config.toml
d_model = 384
n_experts = 16
activation = "gelu"
moe_layers = [0, 1, 2, 3, 4, 5, 6, 7, 8, 9, 10, 11, 12, 13]
balance_loss = 0.00831
balance_bias = false
lr_router = 0.000533
optimizer = "muon_variant"
lr = 0.0125
grad_clip = 1.0
seq_len = 768
steps = 5689
Below are experts of layer 10 (counted from 0) of a mixture-of-experts language model. Rows are named router (the router's row for the expert), down (a neuron's output weights, with its number) and show model dimensions 128-191. Each number is 128 + 24 x the weight over its row's rms, rounded and kept within 0 to 255.
After each expert's rows: a language model's description of what the expert responds to. This comes from a sample of Wikipedia text that the model never trained on.

# expert 5
router [121 123 133 124 128 118 108 120 107 131 161 105 167 128 136 146 106 101  98 117 134 121 147 123 101 129 146 157  96 144 163 131 106  95 115  95 107 134 105 113 151 175 107 127 142 114 123 162  88 159 141 116 150 117 106 150 155 140 117 163 111 117 128 108]
down0 [140 115 117 144  90 154 126 139 173 101 135 113 127 142 152 118 202 120 143 145 120 128  95 101 115 127 129 160 144 158 111 127 129 116 116  91 149 136 125 157  83 123 147 158 124 120  96 136 157  77  91  69 119  87 143 184 123  80 107 143 138 144 130 124]
down1 [111 124 154 158 134 104  87 100 143 151  65 112 121 115 123 110 120 122 158 149 140  76 115  84 139 160 109 135 174 135 159 130 101 166  60 111 147  96 158 166 139 129 116 138 125 108 154 159 125 155  97 117 172 101 128 103 123 106 104 152 116 117 127 137]
down2 [125 122 122 120 107 135 149 165  87  74 124  89 133 119 129 102 116 126 134 121 123 140 115 128 148 118 125 127 156 135 128 141 159  87 143 139 117  98 144 136 148 112 100 106 116 146 161  95 147 126 122 115 154  93  96 182 103 174 158 135 146 111 187  60]
down3 [128 110 109 148 134 146 140 134 121 108 155 119 122 123 155 100 113 100 115 121 126 116 162 110  77 131 130 122 113 109  95  88 137 119 116 114 146 124 143 122 138 133 141 103 118 108 117 153 146 151 133 132 151 135 127 144 141 148 131 129 133 108 126 146]
down4 [154 156  92 174 106 147 143  81 114  94 166 156 170  94 125 133 105 141 118 109 131  88 169 106 126 161 135 145 158 140 144 133 174  76 117 142 112 104  83 141 129 133 127 135 139  80 162  97 135  83 126 114 122 112 147 129 101 161 142 122 143 122 170 145]
What it handles: Nouns and word endings inside names of institutions, churches and roles, such as government, Army, Presbyter-ian, composer, Foreign.

# expert 9
router [145 124 134 105 128  66 117  79 119  84  96 108 153 147 134 164 134 105 107 106 170 107 128 124 125  93 115 145 151 117 194 129  83 122 134 115 160 135 164 182 139 165 140  78  88  99 139 140 134 123 103 138 165 150 156  99 121 102  69 125 124 121  83 129]
down0 [119 135 163 124 117 143 187  93 147 161 160 137 123 146  92 109 148 115 161 115 104 155  93 122 110 133 109  72 107 112 159  87  73 122 128 101 128 130 151 154 135 135 101 161 156 128 150 140  66 131 137  95 101 131 138 110 128 148 110 151 158  86 126 132]
down1 [148  90 127  99 127 130 128 131  85 139 144 144 150  97 127  96 139  94 154 126 145 155 142 153 116  81 128 197  97 144 146  86 116 136 101 115 140 129 121 128 103 113 131 119 153 102 151 109 162 121 154  93 143 127 137 134 120 154 146  99 132 129 114 180]
down2 [129 140 140 101 150 168 118 112 137 158 148 136 139 147 132 131 156 140 175 139 116 134 102 130 111 148 114 130 191 104 134 132 153 141 149 170 144  64 113 111 112 148 130 112 132 155  85 138 113 125 126 135 169 108 132 110 125 121 122 123 166 169 151  95]
down3 [164 122 114 163 105 126  99 108 132 134 138 140 114 113 137 196 127 135 155 104 109 122  55 122 140 114 118 127 137 137 144 136 138 171 135  94 141 138 139 107 160 119 116 126 125 169 111 142 126 147 108 116 140 128  99 108 130 119 173  78 155 127 103 115]
down4 [150 122 136  87 128 121  99 126  98 141 129 184 115 137 115 190  96 158 148 127 115 123 107 143 174 125 118 134 165 143 135 129 111 105  88 132 122 158  94 151  96 145 114 132  88 123 156 141 134 131 132 147 160 157 127  99 157 163 131 121 159 135 162 109]
What it handles: Adjectives and modifiers before nouns in running prose, such as heavy rainfall, secondary characteristics, other people, high, local.

# expert 8
router [144 149 152 101 136  86 145 115 138 127 113 133 121  91 126 125 101 147 131 132 155 145 152  75 132 115  90 159 116 106 123 136 140 104 178 111 128 161 140 144 150 103 140 113 142 131 127 109 128 128 122 140 143 133 114 173 158 152 124 118 121 125  73 138]
down0 [154 143 159 102  86  80 136 157 113 113 119 125 157 126 151  84 119 126 103 147 157 150 134 147 122 130 156 151 109 140 157 105 127 142 183 127 106 143 108 183 185 119 149 124 119 121  93 119 170 135 146  90 185 111 159 138 119 172 107 105 145 160 106 138]
down1 [156 156 131 119 128 138 146 115 143 146 153  81 168 159 137 118 127  82 134 157  99 149 111 174 149 146 122 140 155  85 104 133 146  87 150 115 151 121  86  89 157 144 127 115 148 124 127 109 154 167 118 147  90 145 114 173 113 118  92 110  83 124 108 124]
down2 [143 131 124 148 125  98 153 141 150 134 159 116 170 128 128 143 110 120 152  96 154 128  82 104 118 141 122 163 148 127 141 126 117 140 147 113 140 128 107 124 125  76 126 129 126 133 108 125 134 170 151  98 133 119 120 103 142  98 165 131 132 124 103 111]
down3 [149 128 154 136 180 113 160  83 138  91 101 128 125 117 120  98 160 161  69 186 169 147 102 175 136 145 142 123  89 141 121 152 109 109 110 115 149 122 167 115 141 124  86 125 133 120 131 122 123 125 113  92 108 117 109 145  84 148 118 121 131 158  99 131]
down4 [111 110 154 156 124 140 109 147 137 148 125 129 114 132 110 144 123 124 115 159 168 138 142 150 150 112 126 126 162 113 146 180  91 110 124 121 180  92 178 145 124 141 147 165 136 112 131 133 133 181 102 110 158 149 112 146 143 109 133 119 142  98 127 111]
What it handles: Table pipes and column headers in election and sports tables, such as W, Votes, Candidate, %, plus possessives his, its.

# expert 1
router [ 81 114  63 182 110 125 139 121 102 133 128 153 103 117 176 122 115 151  89 166  78 122 131 159 119 175 117 106 148 146 107 149 119 201 148 159 124 174  93 143 144 107 140 151 138  87 115 137 167 122 127 109 129 112 115 117 137 153 141 128 156 124 148 158]
down0 [ 83 142  79 113 121 106 131 116 117 124  90 169 116  78 108 144 162 119 140 151 150 136 109 161 100 122 152 138 137  97 123 145 146 139 134 126 107 117  88 146 122 115 125 178 113 113 168 149 126 142 137  81 142  94 103 125 155 132 127 149 101 160 156  94]
down1 [135  55 120 119 121 137  93  98  91 143 127 109 112  86 120 141 114 112 134 121 120  92 150 134 111 158 115 144 127  87 127 116 117 141 148 133 169 135 135 130 127 165 132 133 100 139 121 125 188  91 117  96 138 120 144 108 125 150 128 185 119 126 129 121]
down2 [117 168 128 162 143  97 133 126 175 133 153 203 139 126 147 125 127 148 155 102 139  89 155 178 141 127 118 105 120 145 106 125 113 142 115 127  93 130 143 147 169 122 136 129 111 161 138  74 109 147  80 135 123 134 131  95 123 104 138 145 141 154 167 172]
down3 [124  82  86 112 136 153 145 117 158 101 141 111 103 108 155 143 101 140 101 139 117 140 124 150  95 118 134  95 120 128 108 135 148 132 150 125 136 140 132 179 155 105 100 136 146 161 157 157 142 105 149 146 121 145 114 108 147 126 127 130 155 137 158 100]
down4 [102 102 129 108 124 171 102 121 123 150 174 151 106 121 137 160 147 146 150 157 122 114 143 139 122 137 159 130 134 118 108 119 151  91 116 143 140  75 126 138 139 122 104 119 156 121 103 120 100 125 147  83  93 147 123 124 174 131 128 161  88 136 122 151]
What it handles: Digits, spaces and dashes inside numbers for measurements, records and table figures, such as 35.2 g, 1973, 41.21.

# expert 6
router [117 167 128  75 146 155 129 167 178 153  98 113 125 160 141  98 146 138 127 121 142 151 101 113 143 173 132 129 146 167 106 124 161 112 124 129 150 118 100 185 118 146 164 131 130  92 148 140 146 113  94 149 137  97 131 105 108 165 119 161 136 131 110 121]
down0 [114 121 140 114 155 136 133 139 128 113 107 171 124 153 135 102  94 135 119 121 126 116 103 130 172 131 163 119 110 149 122 142 107 143 188 134 101 115  82 131 112 138 122 116 114 139 127  92 141 163 126 107 151 176 121  90 136 116 102 154  93 152 127 106]
down1 [114 129 148  97 136 141 130 121 142 135 121 108 155 120 101 137 121 143 114 131 115 162 124 120 136 126  80 105 115  97 137 184 154 119  78 122 189 127  82 122 127 124 143  85 125 158 133 120 132 155 157 135 108 137 143 141  99 118 108 123 103  83 126 120]
down2 [105 108 128 161 129 145 141 146 127 126 104  97 122 154 137 112 103 103 100 111 121 109 140 153 109 148 141 146 115 192 115 136 125  98 139 159 135 127 119 145 165 155 132  97 137 125 146 133 134 109  83 113 137 135 119 126  94 119 142 123  82  89 153 133]
down3 [134  88 130 102  72 169 136  95 140 121 120 175 157 114 129 136 163 114  82 132  86  85 156 110 163 115 111 111 148 125  90 136 149 168 135 143 117 140 113 115 146  89 145 140 110 149 144 162 124 115  81 136 149 114 110  80 139 145 120 165 147 101 124 145]
down4 [118 177 126  92  92 171 100 139 105 134 113 151 156 115 107 137  76 145 151 152  93 119 155  84  97 168 142  72 150 168 121 143 126 116  94 159 174 138 142 118 115 156 137 150 143 115 120  85 108 104 142 166 163 143 145 146 110 169 134 140  95 133 164 122]
What it handles: Auxiliaries, conjunctions and commas mid-sentence in explanatory prose, such as were, been, would, but, than, or.

# expert 13
router [142 134 129 115 160 139 156 124 127 105 113  89  84 169 164 118 172 118 122 103 175 142  99 149 125 152 150 116 113 116 143 140 168 132 104 124 154 119 113 152 150  95 175 180  99  96 108  96 154 156  99 111  94 125 184 109 114 131 143 123 143 159 119 124]
down0 [ 60 123  88 151  97  94  86 128  99 103 112  96 144 123 145 132 173 117 158 127 121 143 102 117 103 153 131 117 112  76 123 130 144 127 121 104 123 108 144 141 142 126 142 105 141 149  95 144 149 138 134 141 178 131 145 133 106 153 151 177 117 176 158 103]
down1 [129 160 144 149 122 113 159 115 149 116 137 111 110 147 198 126  89 131 124 129 118 140 154 158 160 150 130 150  94 131  97 126 129 119 101 113 197  99 161 138 157 118 121 132 129 118 137 132 112 166 123 128 124 142  93 155 132 129 184 120 165 108 109  89]
down2 [173 142  95 110 132 143 173  76 173 149 132 138 112 152 117  75 123 146 119 144 107 118  84 123  83 130  82  99 137 145 132 110 111 152 172 100 162  82 144  99 138 130 127  91 114 144 157 135 148 168 114 142 126  91 154 168  92 105 110  97 161 124 137 119]
down3 [ 82 127 141 146 145 128  95  93 138 132 140  88 111 104 137 128 127 133 102 157 125 106 108 149  91  97 123 130 121 115 134 129 140 156 116 120 152 169 130 113 128 137 143 142 148 156 190 148 121 163 149 100  79 128 139 156 100 120 145 121 140 118 123 102]
down4 [137  87 182 132 104 140  91 115 139 120 150 170  67 138 158 134 140 165 132 178 178  93 119 148 162 114 139 141 148 158 128 161  64 139 134  97 144 158 113 132 151 117  97 154 102 136 113 128 144 140 153 131 140 142 104  95 116 127 136 114 123 112  91 135]
What it handles: Leading digits of years and dates, plus time words, such as 2004, 2018–19, mid-20s, late 18th century, March.

# expert 14
router [ 90 109 152 132 165 159  76 183 102 132 144 136 124 128 109  80 118 137  66 113 124 114 154  88  99 159 121 131 134 120 107 117 121 122  88 164 119  95  85 113 115 119 115 135 146 132 125 122  77 156 134 162 173 150 151 130  91 138  87 140 114  82 150 143]
down0 [121 124 138 142 160 158 145 155 125 132 145 180 163 101 149 131 148 129 155 111 112  64 195 109 113 120 108 109 154 120 165 103  96 133 133 153 124 118 104 103 136 155 116 101 118 169 118 115 143 134 136 151  89  70 138  80 150 155 118 173  80 110  63 152]
down1 [144 144  91 103  83  83 164 133 111  82  98 134 122 137 143 135 173 137 116 133 160 150 136 136 153 111 148 136 109  97 109 121 132 129 164 126 117 158 141 112 122  97 103 126 140 122 119 137 140 122 166 141 119 122 120  95 125 125 144 117 138 149 143 149]
down2 [108 110 148 113 137 152 113 115 125 148 126 124 105  84 121  87 143 117 106  99 144 138 129 152 157 108 134 148 160 121 129 124 146 126 133 120 110 118 109  81  99 150 125 147 114 161 173 129 139 153 101 104 101 113 142 106 115 127 121  83 133 121 161 141]
down3 [110 127 104  96 151 125 159  94 133 135 118  73 143  93 137 138 104  97 126 102 155 111 118 101 128 120 132 179 145 182 129  98 120 165 129  89 150 132 225 103 135 143 156 108 125 129 142 155 173 130 120  59 125 137  81 108 126  96 112  93 122 152 127 135]
down4 [159 106 122 124 172 153 121 147 121 132 125 147 112 127 129 156 106 111 105 125 124 119 146 174 112 145 114 110 120 119 120 111 141 138 125 111 130 140 124 104 125 100 168 153 141 104 164 164 121 128 181 139 150 118 140 134 155  92 145 134 112  97 107 141]
What it handles: Tokens that close a line or table cell: final pipes, line breaks, periods, closing parentheses, and == heading markers.

# expert 10
router [111 123 148 132 114 109 179 141 113 139 153 174 170 126 102 139 139 114 109 147 157 129 131 126 138 103 136 106  89 123 139 111 126 118 124 141 134 115 136 125  95 129  96 127 145 121 141 167 153 141 120  87 162 113 115 130 139 106 121 138  92 129 111 116]
down0 [124 107 122 172 158 134 156 148 136  87 123 159 112 115 149 165 139  97 100 117 131 132 131 108 138 126  93 111 158 134 170 117 126 127 115 103 118 169 121 179  92 142  74 144 103 102 145 103 129 123 188 157 132 118 156 120  72 150 139 117  98 180 144 158]
down1 [157 126 122 148 120 147 136 122 120 135 107 123 121  76 127  82 153 165 109 109 120 175 117 138 126 104 165  59 137 107 131 132 134 137 158 119  90  96 115 140 167  92 116 106 141 121 146 156 152 137 139  97  97 130 141 131 126 150 159 129 152  86 145 171]
down2 [165 129 112 139 106 151 116 115 153 115 150 110 135 106 174 174 109 159  75 133 110 111  74 112 116 150 135  91 138 120 100 107 130 158 146 139 122 165 119 163  77  98 124 142 139 130 124 118 109 120 130 112 150 127 101 154 162 143 135 126 112  95 163 127]
down3 [112 128 119 114 104 117 136 125 129 101  99 125 118 141 151 126 144 138  93 142 124 139 151 116  87 128  82 138 108 121 105 118  99 155 130 182 139 133 103 139 165 155 126  86 108 103 165  99 120 149 158  82 126 135  93 168 139 145 170 111 110 133 133 150]
down4 [163 114 150 167 144 133 139 106 132 117 101 137 109 143 145 142 117 124 158 119 155 103 151 125 173 104 123 145 136 123 121  94 144 156 139  91 153 100 107 119 115 146 155 106 146 123 162  98 113 117 122 148 151 113 116 124  94 150 135 130 135 150 132 118]
What it handles: Past-tense and participle verbs after was, he, or to in biographies, such as promoted, released, served, born, known.

# expert 12
router [119 138 152 114 101 116 131 130 134 139 143 109 155 140 145  97 122 112 159 112  63 163 108 125 147 172 137 126  98  98 130 115 107 141 129 133 120 160 139 156 125 164 108 124 112 100 102  96  98  84 160 108  78 107 124 129  82  96 116  69 141 146 150 142]
down0 [123 103 129 122 128 128 125 165  88 117 156 116 146 113 140 136  99 159 139 163 136 108  79 164 120 128  97 157 140 134 123 178 113 124 129 123 136 144 167 139 135 150 158  99 119 135 128 142 108  90 132 114 167 106 131 158 133 102 146 127  88 151 143 133]
down1 [137 147 129 119  65 137 130 149 109 120 102 169 126 158  81 136 118 148 117 135  97 130 168 114 113 125 175  91  91 113 124 136 113 115 102 161 128 106 136 135 138 122 128 132 141 127 176 130  67 163 145 157 140 141  99 118 164 160 126 117  73 134 163 141]
down2 [150 173 145 158 112 142 158 142 130 136 133  97 129 182 169 116 111 136 114 109 109  98 109 144 151 204 119 112 155 112 145 129 160 148 131 146 127 190 152 129  93  98  95 105 122 110 120 144 136 173 115 125  85 113 133 103 145 152 130 125 119 164 145 124]
down3 [168 110 154 183 114 123 125 149 120 143 114 125 135  89 104  99 134 132 128 162 129 109 113 126 149 112 149 117 133 127 121 123 145 117 117 120 205  84 115 135 119 142 144 122 111  94 117 135 140 117 153 110 158 132  91 154 104 150 138 141 145 126 135 128]
down4 [152 121 145  70 139  86 137 145  76 128 131  81 137  99 102 130 142 134 118 180  89 139 129 157 146  92 103 105  98 141 119 120 121 179 113 131 176 133 120 149 133 126 125 134 147 113  90 138 123 120 122 143  88 169 108 134 151 168 140  91 127 152 121 121]
What it handles: Tournament and season words and year digits in sports text, such as Cup, League, Championship, season, during, 2023–24.

# expert 3
router [166 119 117 127 136 146 131 156  85  69 142 110 100 119  96  99 101 148 175 159 108 144  94 152 150 114 130 100 161 145  97 110 114 127  87 128 133 159 134  92 100 145 119 151 120 158 125 118 128 140  80 166  76 142 147 122 120 142 163 132 126 148 172 107]
down0 [ 76 136 115 140 157 162 154  90 120 162 105 128 146 157 124 180 154 173 101 116 135 120 112 127  92 145 106 169 108 113 131  78 103 123 162 123 135 131 147 110 113 103 152 153 130 115 109  99 132 180  94 137 156 116 111 115 133 183 122 125 145 134 154 131]
down1 [120 135 116 123 143 138 113 129 137 126 109 128 121 117 150 119 105 133 146 102 140 136  97 147 155 114  78 133 135  77 130 105 137 165  98 134 148 132 136 138 104 131 108 129 168 114 151  92  90 122 123 131 106 103 123  88 113 146 168 134 148 155 105 114]
down2 [109 124 153  97 176  72 150 124 105 112 115 122 103 111 171 106 155  97 122 111 123 100 149 119 109 119 143 164 138 127 159  90 127 150 112 138 158 141 118 176 146 121 116 122 101 125 107 147 155 101 117 127 193 103 102 120 133 125 111  70 154 133 105  77]
down3 [106 117  78  97 134 128 122 151 128 132  98 116 162 140 167 103 105 141 120 115  96 125 156 128  92 150 149 109 174  89 130  94 142 150 127 154 132 148 121 137 125 130 139 140 175 149 148 127 132  74 118 104 162 132 119 127 119 184 134 156 129  97  83 139]
down4 [132 138 123 134 110 126 143 138 154 133 180  96  87 101 120 117 176 138 135 121 149  96 137 111 136 112 140 111 119  86 147 130 112 141 138 119 119 118 152 123 128 149 100 116 124 121 100 129 141 134 171 141 112 151 140 104 150 111 113 148 165 105 138 153]
What it handles: Middle and ending pieces of surnames and Latin taxon names, often after a capital, such as Sch-m-itt, Mc-Allister, Bra-uer.

# expert 4
router [163 148 115 110 125 132 101 183 134 130 168 137 121 118 169 163 118 155 162 124 110 102 135 110 113 113 119  91  99 117 132 136 150  80 141 150  91 118 170 100 152  96  92 126 118 155 141 124 104  99 138 138 147 144 134 153 191 129 183 117 108  98 134 140]
down0 [130 146 161 115 147 140 134 138 157 117  97 133 120 128 106 139 139 106 114 143 150 134 155 142 152 153 135 159 137 145 117 119 151 128  72 133 133 120 139 129 113 142 141 126 130 111 122 116 147 116 119 162 111  88 118 154 136 137 156 141 150 122 107 127]
down1 [119 133 117 115 134 128 139 135  74 126 117 120 127 132 136 142 116 137 116 110 125  69 166 149 130 121 160 131 134 122 111 166 123 124 115 150 117 171 152 159  83 141 115 130 179  90 118 117 176 126  93 143 138  93 134 123 134 138 138 113 122 134 106 132]
down2 [ 99 122 124 153 134 108 119 112 139 121 105 129 116 137 142  65 112  82 112  71 109 153 155 146 118 116 149 147 119 138 130 107 131 126 150 128 121 178 116  95 105 131 113 116  75  91  97 111  85 112 135 125 113 163 192 161 134 122 120 160 140 108 127 104]
down3 [120 114  94 159 111 117 131 100 115 125 151 124  98 161  93 139 103 152 135 112  58 135 128 172 115 104 140 134 122 113 164 153 100 142  96 110 168 142 109 110 134 158 136 132 115 115 139 117 123 114 129 116  98 136 200 147  86 138  96 153 141 120 145 128]
down4 [130 110 136 128 172 154 124 135 122 117 129 145 131 130 138 127 118  81 110 103 134 128 130 152 156 159 154 100 157  81 124 133 115 122 138 101 111 130 132 166  90 134 101 150 150 143 158 158 148 136 126 180 120 129 120  90 124 149 119 132 144 148 147 138]
What it handles: Word pieces inside foreign personal, club and place names in sports rosters and lists, such as -ović, Västerås, Los Angeles.

# expert 2
router [102 104 112 159 142 169 147 144 156 132  91 132 130 116 111 134 132 139  89 128 122 121 104 115 137  93  96 107 100 122 148 161  93 137 114 130 161  91 139 158 118 123  94 142 114 139 109 175 123 143 169 111 125 153 126 138 117 147 127 139 148 164 137 123]
down0 [127 133  85 101 128 134  93 148 117 117 128 126  64 107  90 132 126 143 118 147 103  98 138 140 126  99 123 146 135 129 169 116 123 122  92 119 153  92  92 160 115 171 123 118  92 115  85 145 102  97 122 100 130 149 165 104 105 103 130 126 136 157 154 103]
down1 [ 95 163 103 142 167 131 141 106  99 106 148 117 159 100 104 134 152 131 140 130 133 124 116 102 127 138  83 147 135 132 113 167  59 157  83 127 133 119 113 140 119 117  91  89 161 106 108  74  74  83 145 130 139 114 148 113 124 129 124  91 127  60 134 138]
down2 [116 119 100  99 137 105 140 148 106 100 194 149 125  78 137 105 100  97 135 168 133 128 129 111 130 122 134  87 119 129 100 112 134 117 116 120 119  79  95 101  79 144 157 130 161 105 148 143 146  49 191 108 143 143 138 139 113 102 144 150 158 121 153 135]
down3 [113 105 145 120 167 128 137 136 109 142 158 109 136 160 132 133 115 120 126 132 124 115  82 109 105 149 119 131  95 135  79  78  96 108 131 162 128 112 102 127 123 133 122 155 143 122  96 121 128 108 161  63 118 126 113 110 114 153 128 138 120 112 124  95]
down4 [138 100 107 135 147 130 134 131 106  82 103 149 169 128 135  93 146 109 157 116 163 126 157 117 114 100  97 118 138 137 147 135 158 131 137 171 119  92 102 116  86 120 133 140 110 153 122 157 134  89 141 112 136 129 112 109 107 152 100  91  88 111  89 158]
What it handles: Opening pieces of split words, often prefixes like re, inter, ex, comp, co, as in inc-omp-etently, imm-ob-ilize.

# expert 11
router [134 110 113 125 147 127  85  85 122 165  96 160 131 101 121 121 124 135 161 139 125 144 157 143 138 130 146 181 179 125 111  91 187 144 130 111 110 111 171 140 139 101 162 118 148 137 139 171  91 103 130 118 118 130 108  72 134 130 157 178 112 116  97 168]
down0 [103 155 103 149 131 136 163 107  92 120 135 154 115 125  96 131 120 106 133  95 119 124 156 150  90 143 127 173 131  99 133 130 139  85  93 125 159 137 152 106 104 178 147 108 135 141 127  96 138 102  98 174 136 107 130 124 112 134 119 165 148 138 101 114]
down1 [116 127 157 129 104 114 109 108  77 121 127 148 116  92 134 144 111 139 160 138 114 131 114  85 121 133 170 147 122 108 123  57 106  77 120 104 168 103 143 155 136  97 140 153 165 156 148  93 104  95 117 120 132  76 131 160 107 144 139 133 161 133  92 178]
down2 [113 135 156 129 135  92 129  78 132 145 127  95 109 142 114 157 121 160  79 121 128 131 126 119 148 134 169 135 119 123 126 165 110 110 114 137 107 124 133 109 119 127 146 122 101 109 132 146 152 124 167 133 142 112 136 126 109 117 118 154 110 103 143 139]
down3 [146 162 140 139 151 132 145 125 127 118 123 119 130 119  78 179 127 179  88 191 121  85 156 128 127 103 123  83 119 143 135  85 118  97  58 124 146  79 130  94 127 119 138 104  98 103 130 112 113 116 130 111 127 127 170 125 141 140 126 148 121 176 129 114]
down4 [143  98 118 163 104  89  97 115  95 124 172 133 110 157 114 111 149 135 110 122 134 135  84 127 145 156 117 134 123 138 112 133 123 126 139 112 129 135 127 125 181  90  91 191 138 151 146 123 110  88 119 111  99 153 140 151 130 150 141 113 107 113 139  96]
What it handles: Table cell pipes between names and countries, plus articles, prepositions and colons in prose, such as the, of, a, Full name:.

# expert 7
router [124 137 151 152 125 115 112 117 109 148 123 143 131  73 116 115 157 143 138  99 169 142 145 117 122 117 144 157 131 122 132  54 152 178 167 142 140 123  93  96 130 119 183 129 128 140 139 104 123 110 132 103 129 108  86 104 106 125 128 111 162 114 132 133]
down0 [135 144  97 139 111 145 154 114 135 134 128 177 135 141 157 133 139 109 159  94 126 105 111  90 111 152 126 143 101 107 131 156 137 144 102 139 143 124 110 165 103 139 144 132 125 147 125 144 154 114 111  96  95 133 159 139 124 114 126 136 139 124  98  90]
down1 [143 152 143 124 132 100 129 149 126 126  79 110 125 135  72 149 183  94 112 137 111 112 131 113 108  91 116 137 127  87 127 118 154 156  76 135 137 122 142 122 111  93 113 139 128 147 110 101 118 153 147  97 114 153 132 153 110 100 153 119  99 165 140 150]
down2 [113 107 117 139 131 154 110 105  90 157  84 120 104 117 140 107  81 131 122 147 117 131 133 109 143 121 136 145 177 164 151 150 110 173 136 117 135 170 111 166 117 166 135 135 138 112 152 111 136 151 123 106 117 102 137  98 155  90  67 135 157 126 124 152]
down3 [134 103  87 191 111 136 153 115 138 135 125 155 154 157 105 145 136 158 158 168 131 153 143 123  98 131 146 167 143 160 128 133 136 125 118 108 120 154 194 117 133  87 145 138  98 124 149 104  96 120 114 146 150 136 101 119 160 167 133 134 108 147 103 118]
down4 [128  79  99 149 151 138 121 137 123 122 176 118 178 113 120  79 128 151 128  75 128 148 145 107 133 167 124 111 147 111 133 118 133 135 154 165 105 135 138  67 137 142 110  98 165 146 173 140 167  92 123 110 115 124 124 156 161 126 138 115 131 132 157 153]
What it handles: First letter of personal or title names after a table pipe, plus opening quotes and brackets, such as J-ermain, N-athalie, "R U OK".

# expert 0
router [133 105 125 154 127 165 119 137 105 137 103 149  79  95 138 113 145 106 152 132 125  74 148 182 113 126 151 125 167 124 114 157 117 165 138  81 109 124 133 103 131 159 133 147 124 126 127  92 145 121 116 128 122 154 124 155 143 117  89 174 123  84 133 111]
down0 [118 142 114  68 115 150 130 137 146 109 128  93  83 167 120 107  96 141 139  98 133  92 140  89 128 133 135  80 122 113 145  99 132 104 112  75 152 125  57 185 123 137 138 151 109 102  86 129 104 112 116 113 151 103 122 132 143 130 146  97 130 104 156 122]
down1 [140 126  84 154 136 152 100 115 134 129 121 133 108 125 155  93 161 184 131 144 130  90 142 110 108  83 166 142 147 180 138 116 172 140 129 136 111 192 125 124 121 141 149 163 133 155 155 145 106 146  84 135 110  91 133  79 142 141 186 154  87 152 119 136]
down2 [138 137 156 143  96 127 141 128 165 160 144 137 107 138 109 113 132 112 140 131 111 136 139 143 133 130 122 121 158  65 181 153 130 136 113 149 116 104 155 141 143 115 131  73 101 118  69 154 153  85 160 124 162 144 109 144 158 163 116 106 141 118 128 118]
down3 [125 132 117 115 128 122  89 150 148 154 134 129 161 119 145 150 111 130  92 128 132 119 111 150 208  96 166 126 118 132 119 131 126 151  98 131 133 134  95  90 111 168 145  87  95 128 112 142 103  89 170 105 166 135  98 139 153 119 120 110 144 140 118 105]
down4 [ 95 127 127 115 151 134 134 124  94 139 105  76 128 147 152 150 131 145 112 120 112 102 132 149 143 147 122 133 146 115 142 145 130 104 105 121 129 138 111 118  66 140 119 112 145 117 114 117 176 125 116 162 122 151 123 130 142 130 127 176 125 154 126 191]
What it handles: Place-related words like north, western, South, United and prepositions in, on, of, the in location descriptions, plus infobox list markers.

# expert 15
router [128 117 111 118 118 150  83  94 143 126 193 133 135 179  96 155 104 110 136 138 139 129 112 144 113 135 141 140 143 158 111  84 138  88 129 167 114  76 107 155 127 135  99 115 132 125 130  86 175 164 151 131  97 122 139 151 177 119 152 112 133 130 129 149]
down0 [ 92 124 152 134 124 138 138 139 160 135 133 104 126 132 165 130  94 116 116 121 106 117 144 119 147 127 144 135 173 144 184 153 162 155 120  99 122 111 117 144 122  96 152 138 147 127 126  92 105 132 112 141 144 116 120 139 121 168 118 120 120 116 152 122]
down1 [158 132 138 118 142 120 137  74 159 168 138 139  89  99 136  99 114 145 111 125  96 138 159 142 113 181 164 116 106 136  94 136 115 108 118 145 117 122 138 138 110 137 124 138 140 132  78 110 128 132 115 166 149 111  93 125  77 122 167  72 120 158 128 143]
down2 [139 142 134 122 140 110  98 154 131 120 113 111 101 127 108  90 118 172 146 166 135  95 132 124 137 131 124 143 141 148  80 121 124 127 150 110 110 145 120 134 116  86 131 174 130 145 137 165 112 158 141 115 135 135 127 139 125 124 154 120  93 100 149 142]
down3 [134 114 111  98 162 142 135 113 126 111 153 131 173 154 166  81 160  98 131  88  97 143 172 134  99 120  98 159 109  90 135 136  98 133  97 132 121 152 145 156 134 125 139  85 115 147 107 113 137  89 130 120  82 132 113 152 140 138 126 145 116 105 160 138]
down4 [127 131 141 147 141 126 100 141  85 159 162 175 157 107 150 139 121 150 135 162 116 126  87 106 116 150 158 120 152  57 181 158 182 154 100 122 126 142 125 136 149  71 113 149 147 162 128 143 138 125  97 108 136 173 152 132 153 140 132 101 114 110 109 126]
What it handles: Line-initial dashes, headings and field names in infoboxes and lists, such as Coordinates, Genus, Website, Place of birth, ==.